From a checkpoint of a small mixture-of-experts model trained on Wikipedia: a variant of Muon for the experts, 506M tokens.
Below are experts of layer 5 (counted from 0) of a mixture-of-experts language model. Rows are named gate (a neuron's input weights, with its number), up (a neuron's input weights, with its number), down (a neuron's output weights, with its number) and show model dimensions 448-511. Each number is 500 + 50 x the weight over its row's rms, rounded and kept within 0 to 999. Numbers have three digits each.
Before each expert's rows: "comes before" lists some tokens at least twice as common just after its tokens as in all text. This comes from a sample of Wikipedia text that the model never trained on. Tokens count by the router's weight.

# expert 9
comes before: " to", " in", " by", " on", " the", " as"
gate0:538496563546536582482445494535498502481472388574508471493527475507503527498506503579391542495492472548572561474479528469474486536459519525549471576483586521505466537472484510510520432524537536
up0:495587540542424532516475432419492455473430549426464508422497488622489508504518485480438526444495524450530498532609503540450504481446485429426486530466403457460533494457506457443425476491543527
down0:549414499497521522459465534517558472485434497444477486472464496511510587457436462503587587418580468566447578492580491490476470497505495531579424425468523526461442524520447475502523475591458508
gate1:456479503440517417530435531450483465531555445441596462496539531459388522517542487459511533462560407542530526481448561433509557534541532386449551488467516435492504546523574454524481488457499538
up1:544527473522406496518417486492469566454588512473468523554451414581526513467508463541509451542414448499521544479438574492448467544528531457549507484561555426577467567564566493440452585536521527
down1:527474541461374495455513370517526488517506440474553540388533552569449432513452497567558476448468539546477512483496353520472483504417497494505530534375543491422428517432478472426458559392557469
gate2:496474430539567500537491518494421573502548468587468551524597372393470546520521426454537490575534488420487489517529509536489485525552486567446459493496469551586455516527467509469530480495465466
up2:440462561574540605555482482514549423600429515396518435530495477443584555527510569546530472402480494473520508513557496454455525537557411466547382542463527505370448475416549505525572489508461514
down2:478471453449411528548463398473486600559508494547516458430509531476540501487460439550529548442492550547500533589372575496518387563511478528400506490594452502442465460447541531453532559460441528

# expert 6
comes before: ".", "S", "C", " 3.", "D", "&"
gate0:465553393415539488566493595491510443465467453484514423510528487448421452497514564513413552514412577478446527516428444544512537471566605467492486502532379504460575443485494432580434451458478452
up0:498557346464500568434433440558577501478477507562466598566523394481547432541488529472349566434533578562471597539508484523499646585577511544561500408567478475428514529406488542551475471424536566
down0:539551499455541531536495431416452445471571535489411489451464437501507461548506544512436558547498476479505556510391531490519473519642571535576464471520556447459464512545545492456498517492518558
gate1:515537576395461538467492517505602460589473415549549408516502424531499510552512380481467505534498422592543403466554479561565474485549479387454463510553481433573537483470473469442450480507482426
up1:549463410473496497562451544472446520523475497520475481471473540482564515437572536531444496444546501491428494547439471502413456546501603493438471524532479427482505536526602490452435497497592412
down1:580489563534444545432529565501378501573406466527415478445494518467546584612484530474520455560538417483549455510537494463500465435569478452522465443445440516464524496562444559525557440547511519
gate2:545499487467456390499461476497500496397416586542509469416587496412492548469457557544476522554437526435513541510451563534505447502429448569449581441551561505577472496460516466540537437543469479
up2:582502530538553472547531357543513466538489466565515503482541558475471455505525560456470530587431512571490458393515534463497494614587502515483412451489481419550516544527569501567543490447529548
down2:602521592519549470535469449479576561558532490518564580446555536518541462533507456543599538532460546524487555569610440599454467437473524578475505484570423487492448492507500505551482648562596526

# expert 22
comes before: ",", " of", ".", " (", " in", " and"
gate0:497554556408479478556459609474513505499544424498438429491536503466480464516585490480508537484575446569562533544622437555530505506490484487487447566513501447453564599402550545508548614528467443
up0:497465546479478551533490524496501540515530484469495461450449482546520609538583463514495606480528432555499427492547538564580552467532558518539312511502459545576512602443511598502517534527532454
down0:507567461497440483476477458455499569521446413499519508548405477444489495502475499567550388534396390463480479528550503467411472441459561555471427484620477461493480536546472499530559492495547645
gate1:423486443472551535501352421412491497510543500601456524531467543597452446477470495457470547526531535442660554515452491489495498433454561519529478462446526493474499577472568489494530462508493421
up1:464522520445510515496404435493463412476458508553551571520471552535529485543477528582538582580488468454505407496447518571526499528479532481469609495478502509520458523541451424471486381571420540
down1:484494553436427545512503427472445421551513578429506473425458531558558474488521553463487514454418468543479553519487517524467538483530499487567536441425485521492534449504465537567503424540516567
gate2:484394453538493545504501415547418483578515619500512550574460620426465507589451487536468460511536446580464535564529401467455483485556517455534485507411488588460411474542580462508463425476500544
up2:460455475459431570455524432527488568453458471526438584576541524461520542472484461537536486448511502440507490542581499522463456478536570518469540457520470519607474548520558461502462512504567525
down2:443521563555442484440526586489453541530500533500461568450423502485550536568526622491439444472645480493478524495463584523487481575534518526523467515544370537508534461464519485482534500566539607

# expert 21
comes before: " |", ";", " 0", " 1", " 2", " 4"
gate0:482542538368430503531464453492474528517516425477454455519450476532447461561564444577518591550514455508510542439456526531458512375534526415518481493595485490492540507415464444526469429476525491
up0:569452490524540417483487501468464487472511450401527511543464556480510548569473573501418505421583550464575532468518467517482541491498472506544566501545473517566463413503532450478484404517596633
down0:579574626643505601450463512487457543500556442476513440497552456605547481460484494499566401530486526528561530384493515490512484556547473423517407412572530434545569542475536488481524503520480476
gate1:467487499467524542485498484491489482467408481518420509473546418525568528502442459461528479526554475589498435457464471488458360489505390581506473461579420465567591553494505563514470578469500432
up1:542416492488554484512520483611475454515455430495495494520572492650582507539474506474539491443556526470496466512535410510407494531548448560532437460465449520418506421474443507472545508488512524
down1:421520504460520453560582496549480462521490493579590569533453638424500465520442548495437538489550424411492485581587523490556436590542579511573466481427479508455552523487443471498461504490460572
gate2:469488409489494497552582551501523622533579495493484405492392618455432415534553490415455508587563427520453568564501569453457458492510562499472585428470511513467500471537445575517470605559540482
up2:491465508498563485433468430565502451467538438517485458584547523455435528421531561560489485389417586557528473362444444522475538526512466580530438466482492548528510547557451476529549521479466543
down2:560514444449454527465476536464458487436442528545604487407521480520513498474409426587502446573408421530503543552471564505413463546524496459474450577536453526509454438479520577559540477516460577

# expert 3
comes before: ":", " |", " of", " name", " by", " Places"
gate0:435561567504490552444484485459540525457515572497457464527455553489505473538546492545539508496472444495415456565462426460424540497552383394444496419493542487544486521518432592541526467535484522
up0:436403489479525558570448658480507482546518450517506587543461491457498524494497453524516411459497591438448569508528495481447445449457523612399529566554491647496418513438535471508519601459540525
down0:465418437500459603540540483508501490505466519456432410488456544503581423544447475495530567507523514462536550544418551533552513545559495503542524468543444511509460483500547534522556434526540468
gate1:507480556531498569528506526572443516529522491497529434556614552458505534543503579417474601476510542407474493503520449442552520557464442515450594508511460543520522573522565488504412499544512489
up1:505471527466487536586512534549464395493522441543417498475455402585546447475524478536551477498586427468563478481537539504487517489493501474550426440572454564503478489537496446453598530475520404
down1:500584509445571488541489483542518508512494458608539500576420546529437574544435527548492493514415449490419537482608601425591522467419450549446488496476457523568514466543481484458515507429373530
gate2:432535581418454536461531517472465483520484475517631605569491538552470613588371468499468452473488548466511503562501475533476519489476514443474466510506481501485522490414445548534460486422504596
up2:406533593539526554602423530507498441518537606559491477476393514436432536530577539623481502603437482522445529464484498457562501519505539547494527567395485473497602423567518506475488503556513378
down2:438474513504443479453598472386558491436552541428509581519514449454471625513471553464589457486519544470400434497444643552538481479564485406553491458540472595484424552518530607459432569515374431

# expert 16
comes before: " was", " is", " had", " has", " also", " are"
gate0:371438492439516450460400521575501564456519545566520504533568512491440555564522576558569479506591467500468516554412466592580537487485535456476565448558574547464469520478559460514514458465497476
up0:542579460413456492470441502477476515516438482526585488440407519562483505447488576450522492496461486447582598464470520517419577495464561559533485541574483476558413437518501556397471571552442585
down0:515511423449492585517529485553535458513538495483463415518371447422438475460493547486551463401587548472455488490465541503604527559564481476540544577561545431484510405463508470482533517484517428
gate1:465511503572504490492492507554479491595556544416458507561564477427493548478534510439494497469495488496496516443547498477513523537425507459513495487542526527429475528548468497482487504506568523
up1:523565527424535479417474482432533483518470445490490459479460491527480442557474387560544488478464508568524501541542481454441522493433469558471498477461509502573544505621492404491490519473447510
down1:471482471465502400487441459493470479541444559511472566571371486514457560548494488558445383482446506613406562499508522483536561438492446562486499499606438555472532457518431495491501489517570483
gate2:533522479483547481484438496513538507497495475521482541515485460499511482469476554473424526441486562451482450532512488490477500499487437490527493516385487580427479455453517504499608570479552438
up2:529553558554517473594567600423484549550622617466476482595513523465429547512454441549516449427422530511459558517537549524486506555521537398465562569513537533489488437469455462533537602499432537
down2:472564474529500493556480393507503490458598576515585441453489557481424536455489494411556537442356484503428472505459464387471527505503591567588466563571449515538490539476479494389437497510413491

# expert 29
comes before: " of", "ing", "ed", "s", " to", "."
gate0:453514412512464473475533521429422485539513487488560527560510457462462524555538536469428547567509516528553487446554517566419474436528525486440571434508483495457518462480458550454439487461538489
up0:571529418475438516511440475471522595410543391515429473486474490561525470546446509521501533463458534543530509505449491515429526462576443539501470487471551451473504550515444513510532495433488608
down0:534509515530469514460525582485434443524511613544446477592475392536503457591473558425593482417557577485489529583524476491550480514526571444547408489499527524383561514509497650488580522555473594
gate1:453494502484524379610519550442506585425467485544514561619560462464462497464421422543540487532489543467512591492612465524521538439501517468570558548498497546633470507533495477457502628482531422
up1:468534544508500461461579547429544522422498474506537499565556524499584479608477583490399375565433443526495495595549548596485527393476475501380447502478522505493443514450486497618527504424476534
down1:536457442625490521500515632458449439588509476476489502540538489465445455557497534495493431347536526474526504528502423502505464449498527457575478506496500536462433533518483512544424438519526476
gate2:530440543473562580485606460574418390614539589498482557456473528546591493439523482476568479523514542455474417509521492466488625456508540475572555448523466468435547531512600473463480572524526404
up2:525482509488548438564501436475554463486388570482461455524560548488505516415556548493455562475421526494560532542490551420503506523477436472523475442575577509499455447458504486420567511460421506
down2:487513515439486500503475517428465509455487496508471501569522589457613477444548564421552501581446615567537440428493530477434585509522459360571544472475423496433536503530342408546543473547508537

# expert 20
comes before: " and", ",", " of", " for", " ==", "ly"
gate0:526485476489521454578554528435519472525515577565475510516449369470547352544482581559516499450451495582541517460464498501396419431534521435547544407471495561490492501533500511593501479506529552
up0:454515429546482483512522541483598550486462609513451477488468459521560463509487494503530633471532516591397509341444473483474571535574566415491535560530543556442435522450594583588551499433504460
down0:468484486506530536458469379530617607567584471576479426485526442559519485471468454560527523532414401481455382509528493564534469470582512523565517473479573493485501511474463516561558479382558466
gate1:565446552517446445490528605604485503520537398531544554536520525496451421483446471493499517499550482503447491484571532565488423573475404637528545510446526484432537519490512531486519471497401457
up1:480461592460469455506540553534472447442489373515555564462446413517518430397428484548565508521502516497469470491528477575488596501533477549471495481438599554444496537505458487435493530537537416
down1:445517520554519512472459550462526528425530552484484496489517497473495568474534503414463455497516530528490560471470531554492484457397541586466594572513481464575481492514462501525557565513530563
gate2:555552524505571524521372517508471415426533547583573519473561483524485519543514479576556614545477501514452614447475438484410473478482539504462411464551391418499447547430521544519486509498568462
up2:601587468532510480523473507545571467438457489505532452478441514442476494478548478452460487450522383619498424536529409450567493476457490540515502481428560571453463501543492546545561577481418588
down2:411416521485488497440536482530536442482595545450528516462441592533566479461580536498502487518453476553572527532515629544586468471522492528413546472453472530518431570470525535509511462504540611

# expert 23
comes before: " |", " ", " -", "·", " Independent", " Conservative"
gate0:511442447589371485458417456581508567541386550586581525561573384513532637498525520519502422508499424537367479415472456558479553466544544418509602501523496497494439485579545435558484549501499466
up0:547527559570569516553495482498518533565507419570514517519532461458559425568476569573567531516552557487546368465578427557437482461392383472462509480557505388560547555428459487538567515519389548
down0:581503527556494530481606535439552432476511445503520404466507527498415458457479467465456438514491408478454541442456500510514464487505438462500455502423499527579524533449471561502451516407529602
gate1:521463471431608441547433426521485483528611408466537473568514530563520492511497524612540566392502483463475501541439466544483454441489501519449586555525351421553460511512372463544511442449459522
up1:480552460529510501518442541535428508462555585460531559565429497589575545430388423530494551559465541514582511498543484493546547548526471561518549440461555485493501618549592464629479533457496503
down1:435502520500504595459418530480544439479454409491496534540496506492601493495554486538577570478554498545451531503528604540459470547501478494501430500444480520526462425538487499463468469510496427
gate2:522515506473505517549505496620465575602468416512529578432495478432496567583463492483474450539541489457415516492458573486462388490517435486476501495421462446471457496502444448448467536532514526
up2:439474412581602468562549486482482373429429513521406488468515531477480402402582426512481540463495550497571513465487510442514605472484451510536496477567565540557459470507564593452540468438478464
down2:544580544459384421584551477467492472501531466444581522542512490572434475613518484440521436473507617470532580471612501463527560461489369486471448440419442519499473542562490505504548585500494426

# expert 17
comes before: " |", " was", " (", " also", ")", " is"
gate0:534395489557438491543560589433470513355502483437434395529541473518519458415515516528570463492583523521497559436533468486497483480464511435487438575466480419537477474456478551479446451461512421
up0:541499469503514511466530513547631485595432553488555521539449441528437464418498478521453483555505468517598430503447522519608472448548584501430509466497548482503564523553513534515416503537446559
down0:386417515490487484538494531508592478532462490555529547468440458495509557527452461497457517515532508511475498445468471473542605490630493575441523510563482517415469530456519446526399454546512589
gate1:378531498559519591491472491590490476453602569491582479529547543478447439612529479433440544397552433589537517464548490432527516457545553445550448523473476590548482469463370526498494457525553497
up1:432466453472474401579549480532616398695527500483517493544433491536444496502573543543499500460535525564485476517521497431544409470553562552570426423551422550472465464575522519605539481551493508
down1:563477452579467470460414447484569520558469458472484463478507508491479546581563453435531562507536402512507468519523500544508595485539411480536501504571542501523548460455490449538563509467494444
gate2:561508575477548472472456478547472480502415479471453533502519367492496463450532479562472482454425516425452523466539502518548474446446510479497560464483416435463448530503446483500519438565476439
up2:471498426505555420503479488537507485432549430500468464475492525478503501453586489491528544477538550542552386558529503437560570464408416483490496445602433528356611470496408502541488499426528504
down2:448580549526538518528507519474512496489514572466477544550509514415500487506391411452524496471446581506561472531592539481478486472527519508510429452451380593493528467545449510480577547429513473

# expert 0
comes before: " and", " which", " but", " the", " he", " who"
gate0:514477506529473529435560466470570569449507523534492510473568453438535517578441572456445509548490539518481454494437540482552594470509516513444460551461485493516564403529436493563576509481487452
up0:448447558368516501521418533467538497480538581538538487548444561461464541506550537519456523418437404470495572551547528588463367553462436502529478550564556526461493520507494491432545487550457535
down0:416507500411336337463435505397521465544572484500449475413425549552530497498403446474460450507577416553444446515367493460482498539488464548486529506438434454468501457471455445485515458478512492
gate1:499484497452493482527535549527534487429561513480460482459526504541539611503585583508522454382440474518489442412513554473490509423548475508451546495495424625471485448373521475558509422483561446
up1:545526532494429573547530439473509490564479508458453484481619427469519455469505486428558562519485469569578469487547469494493461575574561517415533522448546546537564535545498533561504411462465386
down1:521491505548568569476484481462494515514501441508501609535499530506530461481633502516544540534644518457597465492539447472584489532491517530499523557520543526445522379477521556592495435465452580
gate2:466480469476448588525472489427536492622480514436524467473502577395471542511452494442467509466450559468530533470515547571521481576503524566569542399514447541501413464575461514486431498522533570
up2:504603541511559451490583534623442437498570411552398566476418499539498478483503531451449516425484394536451472510487471531551530549539541553503561520407501441535439461522354470465551474449551414
down2:482418376438483584446559541475518532483516482580495494567441603487459547447589500481504460537467417539465572466520464479403498541520500596476553555455519511481510453494436489475480502480520503

# expert 18
comes before: " the", " a", " his", " an", " her", " their"
gate0:498587581479534515472406521508456486508488508440487454473573470548501549503482491481528514476529579528548467476469609615489484550417456473473565471489538550480537454541470445417512471459499557
up0:509461521471549438537543456633560504524510486419408471536428379461490466598444539496557429533525495420510448519467557445520473441607447512461506500438500519496486572433494530427469390569579598
down0:546450514514537491456496497480646527509495449553585517482450437468416520495407529520482584535551532484516520435509493493601464547480523497518506499485476422625471566488488548475502540534496457
gate1:574502451507445524440465574493491614540498512509520505404532401560509467533503500466527484473497452550468477546503540443428477455440595512562466587502403460461478503527448507468469600432524531
up1:490471388498572447509370463568533533526516480438494476517506457502605518499446538469550481530456458525450613410374468552571476492530566499489477478493539468485406459444525438502481499526430592
down1:446465547589416507467510520455554610495498393420521511593557551442514402419509501519524618551558421517525483531563486401426499594502517455440562508514546501609492551584504465503504589492479502
gate2:547483444480435452556517482567428533500528453511554466515512419464562508550451440525563340459496458546380525585466483448503544468578456374519522551414535490476453535574440468469446508511512481
up2:450483564467480528447501594466526535498463494429508545478433475517372553438505588464506567534532486492541488410550512507508484499514499559482477380517474497521572478455573568488531423551512561
down2:455485513429453520502490583484497497514460447453462514460587518615564433488503482444496455504528509507509486493509422510544549627456502396486409520474475521529522513510494599491446612524568417

# expert 19
comes before: " the", ",", " –", " (", " June", " March"
gate0:489547530379551538445399391521581508465569529489482549501407473477606539522534480473527514462469540459523475499586519428504557584539540510559536464454472527480544427551452520531515502513522545
up0:527458508439518545514441508423497507483516618517514540469533531530542583544446549584431462445544571460525421416548461461559499532469555566572540485503551544537416495439512564627592489466456533
down0:470506453528506423546510554483564490527459442494511460619436479497511558532413412592486459541517469492504452513490500502471490463487451458445459416487593397464350484514532427424455473503470511
gate1:484624433455484475515548480420517503487506502570537438617522487559546520608460526489418583519401619487505548496473561598556520488590504491449553561523481516462488478522490437547591495586528460
up1:477635487406484493510529552469548492471472436516553405538471483483520557449542483504496505475500540412521513458495536567529506474482570420354526504567518607524465498472531547517577472553440532
down1:594507586400496507479563486486422474569469526553443575414586525508530440512575511481504525530483383463503393472465477463382441521492474533586576534449533487425445435519517498508468469545528565
gate2:521478496490545435481424455539612463434481489517448431450497507526594507520531475347570542450511476430401453495526555438438507552447560523488575404477442525500541504439565472444455529514522591
up2:496378486425577450452550438446524437559662467461554505527474501545427508514502448512482449597413509584473490558593441443498471439505571455514386495543478502429525572565505526517515471507404424
down2:545522591454544536505512516544530502493493492539553461508507466519540478531608496512543496501438482518446455368557590550499513586461571561524536475591499588430463596509619477502461490631594499

# expert 25
comes before: "s", "N", "'", "t", "W", "E"
gate0:536479464585398503449476551506522490462555524523372465455455489486524464445561479550579526514454518576531521535541503531570478509473493496569465571489545489444556473468501445448431486612463496
up0:526564480482586507505523557509494501468518493505509497507489450474547472428458508508523489512486441453550517486467569593460478548430519421415546485540441522406540541498532545398511514448571489
down0:454533507544481499425478516472446492489524507496520497499534492547462494587487490512507520572483491592445430428511466569529493386421431526544510443467504460537528487438379461479476521545451464
gate1:585537452523451493464549570506509525487536497548547565541517424543526524405521416513562460563492506451511468556513539476466596429532463407386508462511505417471494501493501446567533579519445424
up1:482475489495542464502445592544458511505560442471474548442492454489499554455513441403536506542472526552526492505474514480493523456551441406448534544511525477529526506476484505563527584474383441
down1:486620483477452508526503412509540482546577487516443562593481587446543464495516456468456492459521577505412445556484515485515456485474471571581538419394552432502477475512522481541475531480454491
gate2:503505461423424514462475487575443469475511408519443575483586625493471532483609403490465561470465497551508445621419558579469539534526580488469432459442543423534531463501455481559518444500539471
up2:505516488482500462527517532587528513516502436466540461517500546418421509435555615429521472494515470537466536580566482641589498508465472498481514493476507535513566463566449558595568557461418538
down2:590448542473426550456370534450485414548546572503557454449548456530450550416493491508440465477515489413690475513418581447458542548422534456436490414550481508458422445517491501487415519510395496

# expert 12
comes before: "\n", " UTC", " 1", " \"", " 2", " www"
gate0:566508519452477555534405579508488501502532561515536527524532526563520553493456402516558528450532506529465476466504486538531440533514533499501514508561443415502516484497517474500537571548384445
up0:442502481466564447484518540525569544451579331480575540565537524494490433492509520469471502491449498500540462518471547574635515523509536521455506507451553591613489444553486458423433521438579519
down0:529532463397553499466533549450545511461457468397490453561497500562436448546407494453385472556564506434515543545497465489506521571495555526462539456479467484524510483511490498487515489435503566
gate1:545424477631520508503463508447446456430529520499483497558519508407507536439465428428488465537546537523490425572447553478484542429548546585479546494513467475500477405421489565455502557456598503
up1:457503578511447462646474502387451446574460476543518590492457473409431568549487474473470397452540573481540467479453516486546491476598482568533425556547444485486566399515543582479472535513490492
down1:447518465507485422482494444513403536458413604495530554525463553574459498517566432649448553512577486402477469471494513496375513397517526500517552442510553426534545540555507438416520467568440419
gate2:454445495422602528459482517454557461568548546448534518471544458493537477488542543516604514572606393424563507478515476492483497529506488521506457579462480592582469498408508473488465487525463651
up2:500516564422482447463543487521492508531461488566521549366463508562552441528498479427405587531450581507446414463489487583445464475486476522549601466498542440567539448529459496533475472563562486
down2:609463439511496454568525513572417449523505560547464477488484473573502523504457500550547471463471551393493512578511430465510461515564513604443547569416586499519402484458492431546393516512505394

# expert 10
comes before: "|", "\n", "==", "===", "-", "The"
gate0:495497496551413452512429524501519468510522595466479474471470475510521509516498393474453512489465527484428390445525423485448563599516461430476474568503511471472444481448493434459487484497502488
up0:480431514513468418431538505549438530417493557470466417523510440523417544519578416451439514570578478480500518496466487504496609526533473564469471531461516517506494400540466486566493499503612437
down0:618430430508516470440489578528549401440529488465451429569506404389413393519460427520509458445533464412499653462525517437518512510514426526463472538470587478426480469552527463485473422444468434
gate1:551475573460541616487504489486555467559488476424446450458549503431421507508576476453486511477417562496512567443525439485475534423515581486528441524477457521526453544554543445568543492528503552
up1:533524527501531453527480524482547407548532557516521446528527535506443550513499426526507519523490511546445461544445458467466537445505603478502473509481532440484492531538555590469534543502463459
down1:608390484487502502511439560467444544452550475494484588514476497488523494499519510501470608512551575564478492443515483573432504442445488510484536482463497515525504479599450570530477523488443486
gate2:437489525532515390455463564511506549585462533528460513481606525455501488540433433581522489550419448442474541494490546453509443461534443526537547498563449413393450542426525565541465515528599461
up2:540567382541489591506539463602529482492495410503597474480497412451529531511523524541454514482476591538553398479507597442458575505376583525554551475471584546591477613534461393473527505494482437
down2:459520502426459523507497555546513537483547485448500565527499565488405527487417504422422511456547602497481508495567560457618505499500476537457470509398514432499414553445475514509552467460501501

# expert 28
comes before: " the", " a", " his", " he", " be", " it"
gate0:543542510582466467524505478483403522463473482545499570531476526446398441438493449581496553465462510571517490495432471476543506579516450517433532357516539514485457583527526424517451494465423496
up0:442540573577554501528473534445455547474515496519512527511460585505475499573515562584495490408480544486512535419472522436484684545552479527436545512506538530476413599482456494575518457441527516
down0:407547534464484541527475545492381584432512491546407566634540473506480508524511459590519438492486535516478551510440489543531488479404561435507477506498443446523424581577463495595603537456441495
gate1:513559543549554526464531475473491538465472574469483463533436525540535462513583547625497511484511491509555500524487583443596539532465448522434503457463452526434474441432449538456418467505533537
up1:466495377549500405554491544427512537602496528532498561474544466497551617459547527560452549526559404553462513581530590445567523407484448475514558400371436537485508510495446546466420498602562504
down1:493434476501507470604526432455478443547494510502526508527590474440509475540443481448523513481457557585508499536453518459469507481569566466478474558451556508560562516510529539586505561415561479
gate2:464495467457513424495575615521472487431470536464463382462509535416458527441484513421431498533459491445578549429519530452498560510445549474402520518453477469531520462496518467438549551499507488
up2:503491423420516574512489450520507491469580548527494636527455566527550494524513579641578418444579591524452523470448487566518518507567406520552488561580518519452505545438614465431592469479545550
down2:513551476446425484525490554537466530511437557472548495492565469524525442501452482649504487532452504497499479485483517508471474483511378517434584427440420497477502555441582506482526424547465587